Experts of a small language model.
Training: a variant of Adam for the experts, 270M tokens.
Below are experts of layer 7 (counted from 0) of a mixture-of-experts language model. Rows are named router (the router's row for the expert), up (a neuron's input weights, with its number) and show model dimensions 0-127. Each number is 128 + 32 x the weight over its row's rms, rounded and kept within 0 to 255.
After each expert's rows: a language model's description of what the expert responds to. This comes from a sample of Wikipedia text that the model never trained on.

# expert 44
router [171  88 155 128 152  90 169 160 105 207 117 123 146 120 157 112 146 116 107  93 159 144  75 109  80 167 110 118 161 162 125 104  95 123 129 107 128 111 138  64 123  95 151  90 124 149 156 151  84 163 165 133 142 128 106  75 145 179  60 150 124 100 134 173 145 122 112  93 115 103 126 128 101 151 131 120 169  86  90 106 198  67 157 146 125 156 180 141 170  78 152 125 133 153  71 151 154 149 178 199 123 180 117 134 110 142  59 129 117 131 131 182 181 147 108 163 123  48 183 125 151 154 123 116 105 109 172 141]
up3 [175 134 110 151 139 116 124  85 168 125 166  91 149 133 113 145 117  87 215 109 163 128 168 115 137 145 153  84  86 139 137 100 105 160 158  98 112 220 128 115 124 143 128  86 170 128 137 117 165 170 101  91 161 148 157 143  99 125 140 144 145  63 100 149 131 157  55 191 174  91  81 165 213  51  75 132 122 116 114 169 105 165 142 127 101 178 110 105 168  84 132 159 113  91 126 180  95 117 155 137 146 110 148 125  99 101 183 135 127 132 113  85 112 178 133 126 140 113 127 150 151 110 172 122 151 146  74 103]
up4 [154 118 165 137 159 125 132 114 112 116 145 101 135 127 144 150 157  95 134 134  41 171 109 136 195 114  94 143 117 132 119  74  80 179 132 116 110 152 147 128 156 138 137  78 123 110 108 126 181 185 147  80 138 132 152  93 144  97 126 139 136 115 157 130 141 147 137 156 154  75 138 149 134 143 174 102 163 132 110 141 173 177 130 217 145 104 152  62 166  75 122 153 109 188  86 153 139 157 104  91  91  61  63 125  90 163 120  82 157 160  98 143  91 150 113 140 137  91 112 205 129 111 179 124 166 174 188 148]
up5 [136  98  79 110 161 126 126 143 161  79 124 124 144 111 172 170 157 126 127 139 155 114 133 105 187 155 138 104 123 164 138 130  62 144 149 189  72 181 166  99 144 140 123 136 179 106 128 167  88 119  83 105  77 134  99  62  75  97 135 131 110  38 129 132 122  91 119 109 130 144 135 146 154  64  94 165  70 142 206 139  95 134 133 107 161 123 151  98 120  94 152 121 142 131  83 151 139 112 145 202 156 144 125 136 132 105 166 156 160 204 134  97 123 105 135  81  92 162 122 120 131  67 108 181  93 168  89 110]
Labels and codes in infoboxes, discographies and database lines, such as CD, UK Albums, OMIM, JPL, Website, and digits in ID numbers.

# expert 4
router [202  93 106 144 138 171 143 158 167  98 123  83  76  80 104 169  69 158 122 163 174 174  77 134 124 113 108  88 152 172 137 135 117  79 137 152 109  75 143  83 113 162 208 120 146 111 143 130 124 115 160 174 132 126  71 154 155 101 161 147 161 167 108 115 167 141 152 101  73  44  51 161 126 134 163 155  98 119 111 116 141 147 175 109  95 111 150 144 164  82 154  80 123 134 127 136 142 160  91 144  99 177 114 127 152 103 142 140 127 134 146 145 111 114 147 180  90 114  95 172 108 142 204 128  98  96 119 136]
up0 [172 122 176  93 140  85 132 109 144 132 135 128 115 109  78 159 176 114 164 131 116 123 155 146 104 181  71 117  93 149 164  63 109 181 153  93 150 100 148 130 143 177 153 129 187 125 177 117 152 126 167 130 140 110 135 135 121 116 109 119 117  78 187 115  86  34 141 131 161  68  98 129 119 107 130  71 130  88 106 164  98 119  95 179  93 129 111 102  76 177 137 128 133  99 148 226 163 102 142 168 117  90 106 160 192 152 123 111 133  56 171 168 112 120 147 127 157  88 129 118 156 115 132 156 121 153 116  87]
up1 [106 127 159 133 166 121  78 182 103  75 199 143 109 131 155 161 123 177 146 133 135 150 119  63 145  67  96  96  99 112 138 121 109 105 163 141 166 121 204 139 102 128  70 161 137 147 174 134  78  98  34  66 111 122  92  94 125  67  95  86 153 163 148 130 138 164 192 125 107 116 129 129 116 147 121  97 123 110 146 166 129 131 116  84 149 162 117 133 151 109 122 103 149 148  60 140  68 121  82 137 171  95  93  96  65 142  91 136  56 158  99 131 154 119 127  92 106  94 127 151 120 171 140 125 115 128 161 141]
up2 [118  91 136 105 149 161 109  92 150 153 151 127  85  82 134 181  77 142  99  84  81 126 132 146  92 203 135 109 153 151 180  86 148 131 151 143 126 113 117 103 122 131 166 123 188 107 148 140 120 115 183  95 157 108  76 114  95 143 144  86 159 110  86 150  87 128  90 174 112  81  81 118 159 130 182  94  83 178 142 133 119 137 136 132 107 177 159  85 114 135 146 190  56  35 208 165 168  92  92 166 146 118 106  83 135 114  67 128 148 141 152 129  87 115 136 158 123 128  98 153 144 133 134 111 170 150 127 149]
Digits, slashes and en dashes inside dates, season ranges and scores, such as 2002–03, 11/12/2012, 7–6^{(7–2)}.

# expert 35
router [127 116 134  79  82 126 101 123 127 143 143 240 116 135 113 102 156 134 109 154 124  99 114 125 158 135 157  97 127  98 144 168 100  84 198 178 111 143 156  54  98 188 124 143 151 123 142 138 141 105 100  98  69 144 111  57 180 148 152 131 156  40 156 118 134 104  70 178 129 120 127 103 143  52  80 159 130 116 129 122 177 117 108 127  83 171 103  91 112 153 119 145 132 138 119  65 134 130  68 121 167 105 164 112 166 108 126 162 161  92 112  82 141 105  82 113  90 114  84 133 107 138 114  97 130  89 115 144]
up0 [186  93 106  81 172 174 118 124 161 116 139 127 131 138 129 101 127 147 163 119 170 168  72 133 101 123 123 139 100 140 157 121 155 113 127  78 108  96 120  90 114 154 139 124  91 116 100 140 144 104 208  39 199 118 164 127 169 112 152 139 174 121 133 156  77 168  98 159  57 118 120 140 144 153 124  99 115 134 110 145 181  31 128 151 152  96 131 119 152  79 118 186  81 152 133 140 101  79 105 170 152  73 130 160  73  55 131  77 141 156  87  77 145 125 149 117 109 105 119 129 123 127 146 164 148 109 165 124]
up1 [201 183 116 121 115 138 133 115 158 116 152 128 177 131 148 138 105 129 141  73 160 169 126 122 122  93 122  80 116  67 141 139 151 129 151 144  87  88 136 170  80 105 120 131  63 102 146  65 131 173 168  95 131 154 147 176 101 155  60 148 198 127  94 121 132 168 161 106 155 120 103 137 122 129  97 110 105 170 130 124 202 136  95 110 123  95 135  51 166 106  94 167 173 139 145 132 116 156 165 136 128 186 133 136 126 134 157 127  94 116  75 162  99 126 131 151 121 168 158 186  48  73 110 176 166 152 169 136]
up2 [148 158 121  63 109 156  99  53 142  84 171 131 154 119 168 113  98 173  85 133 128 137 178 102 184  78 107 144 148 144 104 151 117 148 156  87 152 121 107 124 118 105 123 115  71 131 157  73 121  91 138 105 130 123 134 146 121 119  71 125 130 110  92  67 125 114 130 137 111 144 202 140 130  84 151 139  85 141  94 150 183 141 128 169 127  74 128 128  99 101 103 217 213 125 138 115 205 166 164 112  94 136 149 113  76 121 132  95 107  91  86 132  98 177 156 175 154 132 156 156  97  81 145  81 153 133 134 153]
Nationality and region adjectives and the preposition of or in before places, as in Western Europe, Republic of China, Estonian.

# expert 3
router [162 110 122 117  74 122 145 122  83 130 114 111  97  78 110 215 102 124  98 172 132  75 156 142 141 165 142 158 158 168 139 173  86 142 191 105 134  48  87 106 123 109 141 123 109 187 124 116 144 117 151 138 138 151 156 121 143 142 113 110  74 110  82 129 138 190  69 115 105  97 152 122 147 106 186 145 124  80  90 122 197  95 160 175 134  76 135 135 172 109 167 103 137  70  89 142 104 184 100 136  99 185 130 126  92 101  77 159 106 155  98  89  78 135 146 137 125 121 104  96 133 173 134 132 171 138  79 103]
up3 [139 104 131 142  91 148 137 126 134 138 105 128 113 148 101 113 111 136 130 124  88 193  90 135 129  53 100 123 134 175 131 114 133 161 192 124 143 176 110  65 144 141 139 173 131 113 115 106  81 118 106 159  89  92 145  95  70 107 165  51 152  76 108 136 164 139  85 150 139  24 151 174 127 158 134 104 175 118 161 108 157 115 127 138  88 156 150  51 160  51 178 101 126 130  92 160 112 107  83 146 179 135 123 144 136 162 152 174  86  60 155 112 100 151 159 151 134 131  82 143 141 110 160 107 160 156 144 136]
up4 [156 145 185  75 113 110 207 112 163 176 117 111 153  72 140 139 129 131 164 139 131 145  87  89  96  71 107 165  66 113 109 100 125 194 209 147 201 124 115  66 132 141 153 132 153 127 119  99 103 173  99 144 162 141 116 117 122 155 126 136 145  70 129 143 121 134 118 111 144 141 132 173 183 118  96 108 190 133 118 135 167 101 156 167 201 124  91  70 119  76 119 122 109 164  68 134 171  92  97 114 140 132 114 146 113 116 180  84 183 153 103 122 107 112 148 173 165  83  97 102 107 127 158 156 135 115 106 146]
up5 [169 148 121 110 128 134 132 100  87  63  93 154  89 136 141 145 111 167 199  91 136 134 116  33 105 117 120 150 108 184 180 107 123 145 159 166 137 144 143 155 100 141 120  78 108 115 141 100  68  79  89 125 104 148  62  43 107  81 111  93 159 131 104  99 143 135 205 170 112 140 137 176 125 119 121 105 148 167 183  78 138 133 173 177 177 137 142 134 164 100  79  89 119  99 130 123  96 115  81 131 138 116 118 165  98 158 125  73 120 157  89 137  97 148  93 115 129  79 143 151 122 124 135 121 181 131 131 174]
Digits and capital letters inside acronyms, Roman numerals and unit codes, such as KM-T, LX-IV, M34A, scores like 0–2.

# expert 47
router [159 160 127  57 180 139 129  87 145 119 177  97  84 170 124 120 151 114 115 123 145 113 113 133 106  83 141 142 121 119 146 174 123  99 181 194  88 115 112  62  47 108 137  80 127 126 137 124 136 113  74 133 135 136  69 109 176 156 104 126 154 181 131 188 147  70  81  68  96 129  63 124  85 147 161  92 142  66 194 177 146 152 138 135 136 149 104 166  92 150 124 180 149 124 107 114 102 123 104 173 109 159 139 169 116 135 175 151 118 123 129 119 165 108  80 111 103 101  80 119 101 134 103 136 157 168  84 141]
up0 [ 83 138 156 122 107 114 175 151  85 113 142 144 127 154 132 148 151 140 158  62 162 185 123  86 140 112  96 152 218 162 125 167 181 119  70 141 102 106 126 115 130  73 184 100 192  63 105  99 106 117 112 143 153  71  74 124 124 163  90  71 114 115  84 103 117 147 157 156 112  84 150 144 103 133 140 112 138 163 153 110 129 121 158 118 100 119 181 138 155 120 150 157 131 146  80 154  96 116 137 165 118 126 106 135 153  85  91 164 143  93  57 133 138 164 105 140  40 160 153 154  93 111 128 185 114 175 175 136]
up1 [144 103  77 175 122 126 116 141  93 152 147 118 136 156 125 164  95 103 141  97 121 150  88 106 149 166 117 148 160  94 127 123 192 146  69 185 144 125 194  90 131 138 158 160 151 112 122 145 126 123  22 131 182 137 178 154  40 119  37  96 148 155 117 120 111 144 199 141 117 147 110 130 128 152  82 120 160 140 145  91 128 133 121 142 165 172 122  87 149 103 114 156 114 109 175 163 162 114 126 138 130 137 105 152  66 148 112 140 150 166 153 143 162 189 121 188 128 180 103  85 100 148 152 129 170 165 170 120]
up2 [158  98 134 131  88 128  90 147  96 112 142  81 125 136 118  80 115  82 106 130 174  93 120 172 163 160  58 125 100  90 172 105 124 195 115 103 135  85 116 109 104 158 120 156 121 205 140  43  60 135 143 153 112 140 121 153 122  78 129 156 179  95 140 119  98 156 138  89 159 119 100 163 146 143 164 103 135 110 180 133 136 134 148 137 148 150  76  74  84  88 101 105 107 147 156  90 116 134  94 146 152 169 137 135 125  81 148 128  63 180 175 154  61  99 125 183 145 146 119 180 111 124 114 126 116 185 135 187]
Verbs and stems about use, operation and establishment, often mid-word, such as used, operating, implementation, established, based, design.

# expert 53
router [160 118 169 127 170 161  90 143  87 101 137  98  74  68 123 172 141 150  87 159 118 120 105 119  86 149 148 107 143 181 110 135  83 153 114 166 141  48 173 174  72  97 183 217 166 144 191 152 141  98 132 167 112 140  78 155 118 123 169 103 112 136 150 128 158 151  92  97  79 133 108 171 148  85 160 146 133 149 101 137 101  96 193 104  92 143  58 120 100  91 111 139 117  94 142 160 142 138 110 156 108 150 144 132  52 111 113 142 118 109 138 176 100 107  76 117 179  98 142 114 117 153 133 101 163 111 134  90]
up0 [141 104  78 141 134 125 116 150 145 115  85 129 108 188  96 132 127 127 124 124 113 168  75 144 146  93  89 174  49 148 104 114 119 155 158 114 159  72 178 125 114 121 143 154 152 169 154 133 130 127 120  86 114 121  96 156 138  91 134  88 134 200 137 173  96 211 139  93 121 124 130 182 141  84 179 128 150 154 136 193 165  80 103 149 136  84  69 145  75  95 140 108 123 151 152 155 142 111 135 141  70  92 113 164  97  79 114 114 106 105  52 146  99 117 116 132 174 141  50 116 146 164 113 157 101 126  65 164]
up1 [156  52 108  80  96 125  85  91  86 137 197 125 100 151 180 171 163 103 108 173  84 101 157 116 126 123 108 124  92 122 159 137  90 123 121 184 129 121 157 162  81  91 147 153 138 146 177 152 123 142 159 110 134 129 112 143 113 130 133  99 127  89 121 171 136 136 151 106 145 128  50 120 117 116 162 130  99 151 142 157 169  86 107 130 122 183 136 159 133 135 102 162 141 131  71 152 102 141  93 164 156 115 123 134  52 103  61 111  69  88  62 153 130 137 160 127 129  94  39 191 132 169 137 136 181 168 167 144]
up2 [170 129  73 124 130 161 111 112  58 125 157 122  86 132 110 171 153 170 130 143  47 169  87 133 134 104  89  89  79 134 132 151  55 130 151 168 124  93 146 134 113 107 180 138 166 164 204 147 109 144 145 101 136 113 122 156 130  61 146 128 131 164 126 128 122 135 124  90 124 150 141 179 130  78 135 146 118 122 118 137 181 134 134  93 109 178  83 124  82 114 143 139 105  71 150 124  94  78 119 173 119  64 111 161  70  81 118 145 153 112  87 144  98 168 106 144 187  84  67 145 110 184  78 154 143 163 129 156]
Digits in years and dates, mostly birth and death dates and seasons, plus month names and currency signs, as in 1895, 1986–87.

# expert 14
router [169 104 111 141  98 103 163 153 126 192 148 145  85 103 142 114 107 133 171 162 124 102 116 164 113 143 112 142  42 172 122  99 126 119 164 126  86  92 145  79 169 155 123 118 168 121  97 147 154 123 190 124 138 126 103 151 119  96 128 113 139  70 138 118 116 142  96 172  73  82  58 120 149 134 211 131 140  77 156 126 121 175 135 142 134 151 118 163 104 114 168 119 118 181 108  90 131  58  64 123 144 142 160 155 161  97 125 118 140  96 135  70 200 104 104 130  88  83 115  54 156 145 119  68 175 124 139 108]
up0 [153 107 131 138  93 121  78 159  93  66  79  99  89 102 159 143  81  94 113 128 145  90 113 160 164 145  91 167 117 161 140  68 173 154 166  94 128 124  83 138 106 117 101 183  85 129 132 121 110 162 164 172  95  75  92  92  80 158 146  56 147 160 134 186  87 179 157 125  90  69  86 166 149 174 134 139 192  91 120 166 163 113 140 131 111 140 176 141 150 116 150 126 127  61  62 167 138 138 110 144 138  97 110 139 119 116 123 147  74 160  97 130 146 138 126 109 143 104 125 129 224 120 115 113 141 113 101 142]
up1 [ 65 141 136  59 125 149 113 134 140 143 152 169 159 114 100 140 104 156 163 157 201 170 130 133 138 103 171 122  88 150 156 122 124  74  70 146 110  82 128 164 213 177 183  86 135  87 121 163 107  51 135  73 112 125 137  52 135 163 127 197 144 107 169 107 168 107 145 148  95 146 154 133 149 111 157 153 128 154 136  94 174 137 156 119 125  87 149 154 142 125 136 163 155  99 101 109 185 179 160 108  89 109 134 140 147 125 124 123 160 138 167  58 133 133  97 144 176 135 115 138  68 131 103 134 132  73  96 123]
up2 [ 76 131 136  96 132 135 135  94 121 119  65 142 115 165 128 106 102 152 162 176 136 103 113  95 124 110 131 108 136 121 161  90 120  78 144 119 120 194 105 125 219 108 125  87  65 107 168 154 182 106 152 115  92 146 152 109  65 133 173 127 165 109 152  62 158 183 175 137 132  98 119 169 130  94  88 123 104 121 145 142 180 140 187 103 111 148 181 158 107 120 120 122 130 117 151 166 182 124 166 128 128  91 100 129 118 124  65  89 127 144 147  79 108 178 148  81 159 101 179 153 131  96 109  55 152  75  75 121]
Prepositions, articles and word-initial pieces after of/and/or in scientific or technical prose, such as in, using, near, g(lycerol), p(H).

# expert 31
router [ 96 102 123 155 171 152 103  87 158  83  95  71 123 180 145 131 145 148 126  95 102 119 192 136  86 103  72 125 145 147 162 175 165  90 103 153 121 161 147  90  94  77 129  82 154 131 138 163 134 146 100 142 118 123 205  57 107 104 123  91  78 119 179 127  78 162 151 192 156 126 134 182  73 138 120 131 138 122 173  71 106 178 170 108 100 168 178 108 160 132 147  96 119 103 190 147  99  72 135 113 119  89 127 127 130 154 101  70 118  91 125 108 146 128 137  75 116 103 123  96 182 110 156 152 124  89 130 116]
up0 [125  92 150  91 173 143  97 128 139 170 166 139 140 121 105 122 204 180 143 164 138  91  56  81 202 104  86 106 149 122 113 149  65 130 101 158 105 151 117 117 141 134 116 119 189 105 143  59 162 151 135 124 120 151 119 186 132 168 121 141 129 160  94  99 112 146 124 113 140 136  63 152 139 120 181 101 107 148 111 176 144 104 154 104 144 114 121 121 224 152  79 123 124  99 145 175 110 127  98  95 100  79 100 141  80 113 144 129 103 195 171 134  93 147 158 153 200 130 184 167 103 139 153 132  81 113 146 153]
up1 [181 205  96 181 146 130 150 116 143 169 110 126 151 117  80 132 146 114  96 116  88 115 159 105 121 137 118 119 169 142 120 170  94 142 113 174 156  88 148  73 147 180 201 138 114 137 116 133 119 168 166 105 125  83 103 148 133 137 116 123 158  90 113 160 127 126 100 157 128 101  49 145 165 150 127  47 196 121  93 119 149  97  70 110 121 161 131 152 107  67 135 147 116 137 126  97  65  96 100 130 154 108 171 147  65  85 128 164  90 125 105  79 181 146 193 116 190 102 130 124 144 102  93  92 160 141 165 128]
up2 [141 127  61 116 122 140 110 122 182  88 168 125 135 127 107  57  95  86 121 123  62 125 132  67 146 131  68 172 125 122 121 106 140 130 110 125 110 118  94  54 141 196 160 144 158 120 147 176 114 112 110 101 148 170 134 149 148 141 108 195 112 176 133  76 123 142 101 124  85 114 116 126 135  83 117 137 108 162 141 162  86 153 145 145 120 131 172 108 168  65 114 177 139 193 113 109 151 148  92 132 146 175  73  74  87 131  86 166 112  90  99 175 112 124 175 129 167  92  74 171 178 109 135  76 119  91 130 126]
Inner consonant-cluster pieces of rare names and Latin-style words, such as -att- in Ouattara, -oph- in anisophallos, -iph- in Caliph.

# expert 61
router [175 173 153 164 132  75 117 126 124 155 119 141 106 149 162 132 112 126 125  92 137 141  94 115 178 124 171 101 127 136 137 134 118 104 175 110 150 177  65 170  98 122 122 181  83 151 142 149 156 124 140  86 153 157 103 136 164 136 123 153 183 132 112 127 184  88  87  50  72 159 136 116  79 176  74 141 124 194 163 146 125  97 111 107 101  68 118 153  73 117 107 207 144 123 102  88 150 158 166 133 180 165 109 136 132 124 137 155 169 192  72 190  91 157 127  84 130 126 150 141  86 141  78 111 132 127  91 137]
up0 [ 99 116 144 154 109 127 110 142 147  74  68 166 146 115 150 104 140 164 140 129 138 207 120 130 114 125 138  84  99 134 189  95  72 114 129 137 181 127 124 122 136 126 109 121 151 116 164 127 165 121 169 115 156 174 136 150 104 115 145  87  98  50  79 117 162 163 122 113 130 114 106 153  99 125 179 182 168 159 150 153 179 150 171 107 136 139  90 173 139 122  99 116  75 170 142 158 103  71 137 156 158 111 109 160 148 151 137 140 125 126 128 141 172 181 251 114 106  88  74  87 163 101 157 127 201 155 130 106]
up1 [189 142 103 109  84 136 153 136  79 129 127 207 204 143 159 163 182 148 162 132 116 165  70  70 125 118  78 114 108 133 147 159 106 132 224 100 169 156 137  59 187 131 143 130 108 160 129  86 114 176 150  83 135 119 128 114 116 161 101 130 100 113 160 157 207  60 124 131  91 121 140 172 143  99 200 114 158  84 127 169 131 130 159 140 120 125 123 143 140  94 126 134  86 155 119 144 143 118 174 201 147 113 104 125 166 169  99 145 153 119 114 139 155 166 124 129 129  82 109 106 148 109 112 133  92 122 121 172]
up2 [133 134 183 117  96 111  92 144 168  98 147 160 158  83  95 143 124 142 174 126 208 187 124 153 125 128  68 110 132  91  86 122  94 188 166 128 108 141 141 105 115 146 105 195 119 152 132  93 105 160  89 218  60 125  98 106 122 134  91  74 137  98 100 134 180 146 118 157 118 166  61 153 142 117 135 111 107 149  99 150 156 124 179 158 104  97  79 114 161  85 137 131 153 104 141 156 112 184 157 133  92 115 102 131 105 147  93 115 111 128 156  87 144 163  70 173 101  85 196 140 102 100 115 125 168  77 128 142]
Biography and sports-career words: section headers like Career or Awards and highlights, and verbs such as began, won, signed, joined.

# expert 24
router [124  85 139 130  45 134 141 132  69  95 121 125 132 143 167 155  87  87 111 118 137 129 112 103 124 100 100 137 113  82 128  75 185 163 102 106  90 179 176 100 207  73 142 154 146 150  88 129 100 136 154 105 147 151 143 152 119  79 130  88  88 168 123 140  58 105 210  75 108  69 141 177 140 171 159 118 134 128  83 136  90 175 128 143 133 147 143  81 106 160 130 107 150 111 131 120 137  90 147 132 148 150  92 141 156 129 194 142  63 169 152 165 104  91 121 144 120 151 139 116  91 128 137 185  88 178 104 146]
up3 [155 136 117 112 102 140 142 118 126 139  73 218 123 128 149 113 107  99 116 163 151 110 203 142 122 120 127  74 167 110  87 125 129 130 172 158 136 125  96 131 109 142 218 123  49  56 144  95 121 162 182 143 150 180 111 167 150 120 127  51 143 102 107  74 156 166 128 158  92 142 162 130 140 141  57 116 183 116 116 136 130 125 109 121 120 163 146 189 169 116 123 114 133  99 205 107  91 145 160  67 146 140 135 173 155 113 112 139 152 117 147 126 171 145 123  58 134 124 169 118 141 124 105 171 158 106 163 109]
up4 [142 115 124  98 127 158 169 160  97  84 159 116 142  53  66 120 112 171 117 109 145 114 101 106 171 155 150 126 123 144 114 127  83 163 119  74 135 150 116 139 110 168 155 120 170 139 133 132 100 112 143 146 110 175 104 116 173  79 158 177 144 116  61 180 143 111 126  87 150 152  69 121 183 154 110 121 162 159 110 133 139  77 124  78 113 161 107 134 152 125  99  71 176 182 116 104  63  95 150 115 118 111 105 165  83 135 157 133 112 195 119 151 130 216 172 149 180 146 131 155 139 145 173  68  74 174 134 109]
up5 [ 60 120 100 121 130  92  89 108 179  76 230 136 140 133 102 106 131 114 145 127  57 180 120 107 126 118 144 138 105 161 147 120 143 113 150 103 172  82 119 153 164 135 125 111 130 170 140 134 126  86 112 125  97 128 110 123 134 151 137 196 139  63 123 126 164 116 149  63  67 117 122 120 192 173 165 147 108 171  61  88 107  94  89 156  98  93 119 133  88 112 135 126  94 122 129 113 127 169  99 172 118 163 150 104 193  77 132 178 128 128  95 108 121 101 133  97  50  79 116 163 153 129 135  95 133 113 145 190]
Short pieces in the middle of ordinary English or Germanic words, often after an initial consonant, e.g. bl-og-ger, cl-ou-dy, Th-und-erbolt, b-ell-ied.

# expert 5
router [172 175 109 158 111 146 166 142  63 103  98 106 130  39 126 142  72 102 118 158 149 119 159 149 102  95  75 150 146 129  88 154  86 140  86  85 131  96 162 129 165 143 190 146 118 117  82 134 131 103 133 155  74 156 107 175 106 105 120 156 127 170 146 115 227 158 155 128 126 121 170 172 135 143 134 111 108 126 126 112 128  71 200 125 115  86  88 145 108 140 109  83 165 140 119  87  86 151  97 112 156 160 113 147 152 136 177 154 178 129 117 146 154 134 214 193 129 116 109 130 121  93 149  78 103 113 115  92]
up0 [137 106 166 123 144  38 113 145  86 162 144 142 120 161 166 144 104  83 116 156 127 166  73  96 148 112 111 145 110 163 103 154 140  91 157 153 150 111 147  97 152 175 135  94 131 160 108 156  73 126  76 146 141 141 191 125 173 155 131 112 138 120 117 125  82 122 145 131 122 143  91 109 136 136 122 121 117 116 141 135 157 102  80 176 170 119 171 103 132  52 130 156 159 199 138 109 148 119 154 126 174 133 118  87 135  69  64  88 105 151  64 112 162 192 231 121 148  71  79 153 116 106 120 146 159 185 132 116]
up1 [104 103 146  86 156 127 154  72 134  95 140 124 122 115 100  32 130 107 174 122 137 164 145 160 126 107 113 128 171 138 154 110 173 121 163 127 100 212  92 138 142 199 139 152 138 108 125 169 146 129 119 191 131  85 163 160  79 174 123  88 136 142 106 124 139 107 102 111 153  76 120 169  82  95 135 116 181 167 117 152 163 152 171  80 160 113 132  62 123 139  91 137 151 154  83 156 114 129 117 101 203  79 154 103 137 179 120 117 123 106  91 119 102 144  74 117 123 176 107 144 203  96 106 139 137  90 185 147]
up2 [130 171 130 132 123 156 123 107  79 168 166 119 151  97 100 108 117  68 141 102  79 121 113 176 133  50 116 129 129 201 115  93 170  59 118 113 142 150  96 151 148 124 147 137 161 107 142  99 122 173 111 127 114 109 149  76 158 126  97 165 174 142 124 156 106 114 143  76 136 133 117 191 132 111 105 138 187 201 157 134 103 113 133 108 116 104 119 154  89 130 156 153 112 115 142 112 103  55 135  94 206  81 117 178 124 114 141  97  89  94 171  97 163 134 120  65 148 103  83 130 131  85 144 185 116 216 154 119]
Digits and en dashes inside table cells of scores, results, times and figures, such as W 92–54, 20:30, 21.8 km.

# expert 15
router [110 125 133 109 148 177 101 113  94  72  64 140  94 108 152  79 147 133  93 111 131 119 168 132  40  96  99 123  99 119 144 114 133 169 147 126 209 148 106 119  94 147  88 110 145 115 107 110 125 175 101 120 152  93 162  90  64 131 116 124 126  96 166 170 127 149  97 169 179  58 178 124 128  95  63 127  97 162 154 130 107 113 116 146  80 185 168  98 193 126 156 114 102 146 140 129 129  76 121 153 100  94  43  97 142 136 138  69 119 141 109 140  71 123 124  92 132 163  97  92 148 122 168 139  97  86 100 138]
up0 [132 142 123  99  81 155 129 121 149 101 196 174 117  42 112 130  99 114 132 167 119 157 179 161 121 119 112  71 148 110 130 132 124 167  81 146 148 108 104  79 145 106 195 126 156 145 135 111  83  99 173  92 136  64 127 164 144  81 138 140 165  67 109 135 189 139 182 151  90 125 124 112 181 133 149  82  74 148  86 147 118 120 156 149 118 140 172  68 124 141  85 136 105 158 151  80  60 152 158  86  87  70 100 122 155 103 112 107 154 176  81 149  96 144 170 117 160 152  99 131 100 105 115 145 109 173 133 106]
up1 [140 115 187 113 154 127 140 134 107 131  99 109 124 166  70 170 125  82 196 139 180 197 152  76 131 142 150  81 104 166 120 170  76 124 145 117 137  64  45 130  81 106 184 126 118  95 153 175 105 126 127 153 133 146 151 113 196  93  85 135 141  60 112 184 113  52 136 110 131 146 144 110 140 150  96 109 178  94 103 165 120 133  85 116 126 116 152 137 134 117 128 139 145 120 159 170 131 134 128 153 105 104 140 169 195 120 161 118 118 105 113  63 114  84 109 128 130 116 200 114 174 101 106 113 139 141  90  75]
up2 [159 163 129 139 104 135 133 211 139 111 114 154 160  97 147 158 125  91 122 185 163 144 159  91 116 129 105 121 162 126 100 170 149 194 178 100  28  89 125 132 147 147 169 126 185  99 218 162 173 123 134  97 143 121 116 177  99 170 109 150 121 146 135 131 125 165 112 109  81 173 116 110 132 132 159 114 119  87 110 169 114 119 163 136 124 188 132 103 187 122 133 171 122  81 144  94  62 161 122 114 104  91 121  83 141  82 130 137 123 172  76 123 153 119 125 205 112 144 165 132 180 129 146 112 125 188 116 127]
Lowercase syllable pieces in the middle of words and names, often before a vowel, such as Bul-let, Sap-por-o, Ag-end-a.

# expert 49
router [157 198  77 119 144  85 149 112 165 116 146 165  70 155  67 126 152  84 109 153 129 164 172 125 176 128 164  94  97 119 145 171 115 120 135  68 116 166  85 129 113  70  80 127 110 189 158 132 149 103 144  94 125 174 100 109 120  98 153 163 191  67 161 161 120 127 114  90  78 122 123 103 117 105 156 155  98 148 177 185 125 144 103 100 143 115 105 116  79 109 139 202 170 154 113 116 139  68 133 112 148 185 120 115 109 173 177  95 156 113  80 112 162 138  97 147 153 122 105 170 134 102  85 156 111 154  76 146]
up0 [169  85 128 150 126 156 103 146 136  51  62  92 104 155 121 151 157 108 135 122 143  63 137 163 104 104 139  96 104 131 156 112  35 149 121 155 137 107 151 163 112 149 104 108 152 149 128 123 148  94 121 141 134 118 106 179 103 180 147  65 115 146 119 163  44 132 109  96 173 142  79 128 114 121 159 129 170 131  97 188 174 124  94 180 104 151  68 118 140 154 119 126 134 102  95 147 132  97  50  62  78 110 118 108 143 102 136 120 169 172  93  99 124 127 150  88 161 118 112 179 132 119 152  64 176 137  94 100]
up1 [158 118 111 145  94 156  97 165  80 115 171 122 105 143 160 132 110  55 152 155 136 119 184 147  97 153 104 121 102 135 133 123  84 122 136 195 108 171 112 140 124 156 124 184 134 160 122 154 133 120 135  89 150  95 103 140 170 157 134  57 146 189 131  59  83  98 116 150 154 111 148 152 205 124 126 134  96 116  74 119 155  53 132 143 177 155 138 163 135 124 136 127 111 148  81 139 102  88 102 120 153 115  99 165 157 150 140  94  85 138  86 116 146 172 179  62  69 144  73 189 129 121 139 145 102 148 152  51]
up2 [179  73 211  94  87 179 144 135 109 120  97 126 110 142  77  90  46 154  88 148 147 130 111 154 150 128 113  74  88 214 124 133 110 115 139 167 129 117 145 112 167 126 122 114 123 122 129 139 152  92 167 149 135 166 189 150 103 121 107 132 106 118 132 120  90 144 115 100 106  48 138 124 138 172 150  86 146 106 152 129  83 102 117 119 192 140 151 145 177 158 176  84 135 107 129 176 141  86 152  67  99 153 165  63 123 120 135 125  77 177 142 124 176 175  71 126 134 131  78 168 144  89 103 109 121 147 133 137]
Past-tense and participle verbs after was or were (made, released, killed, chased) and prepositions or particles like of, with, out.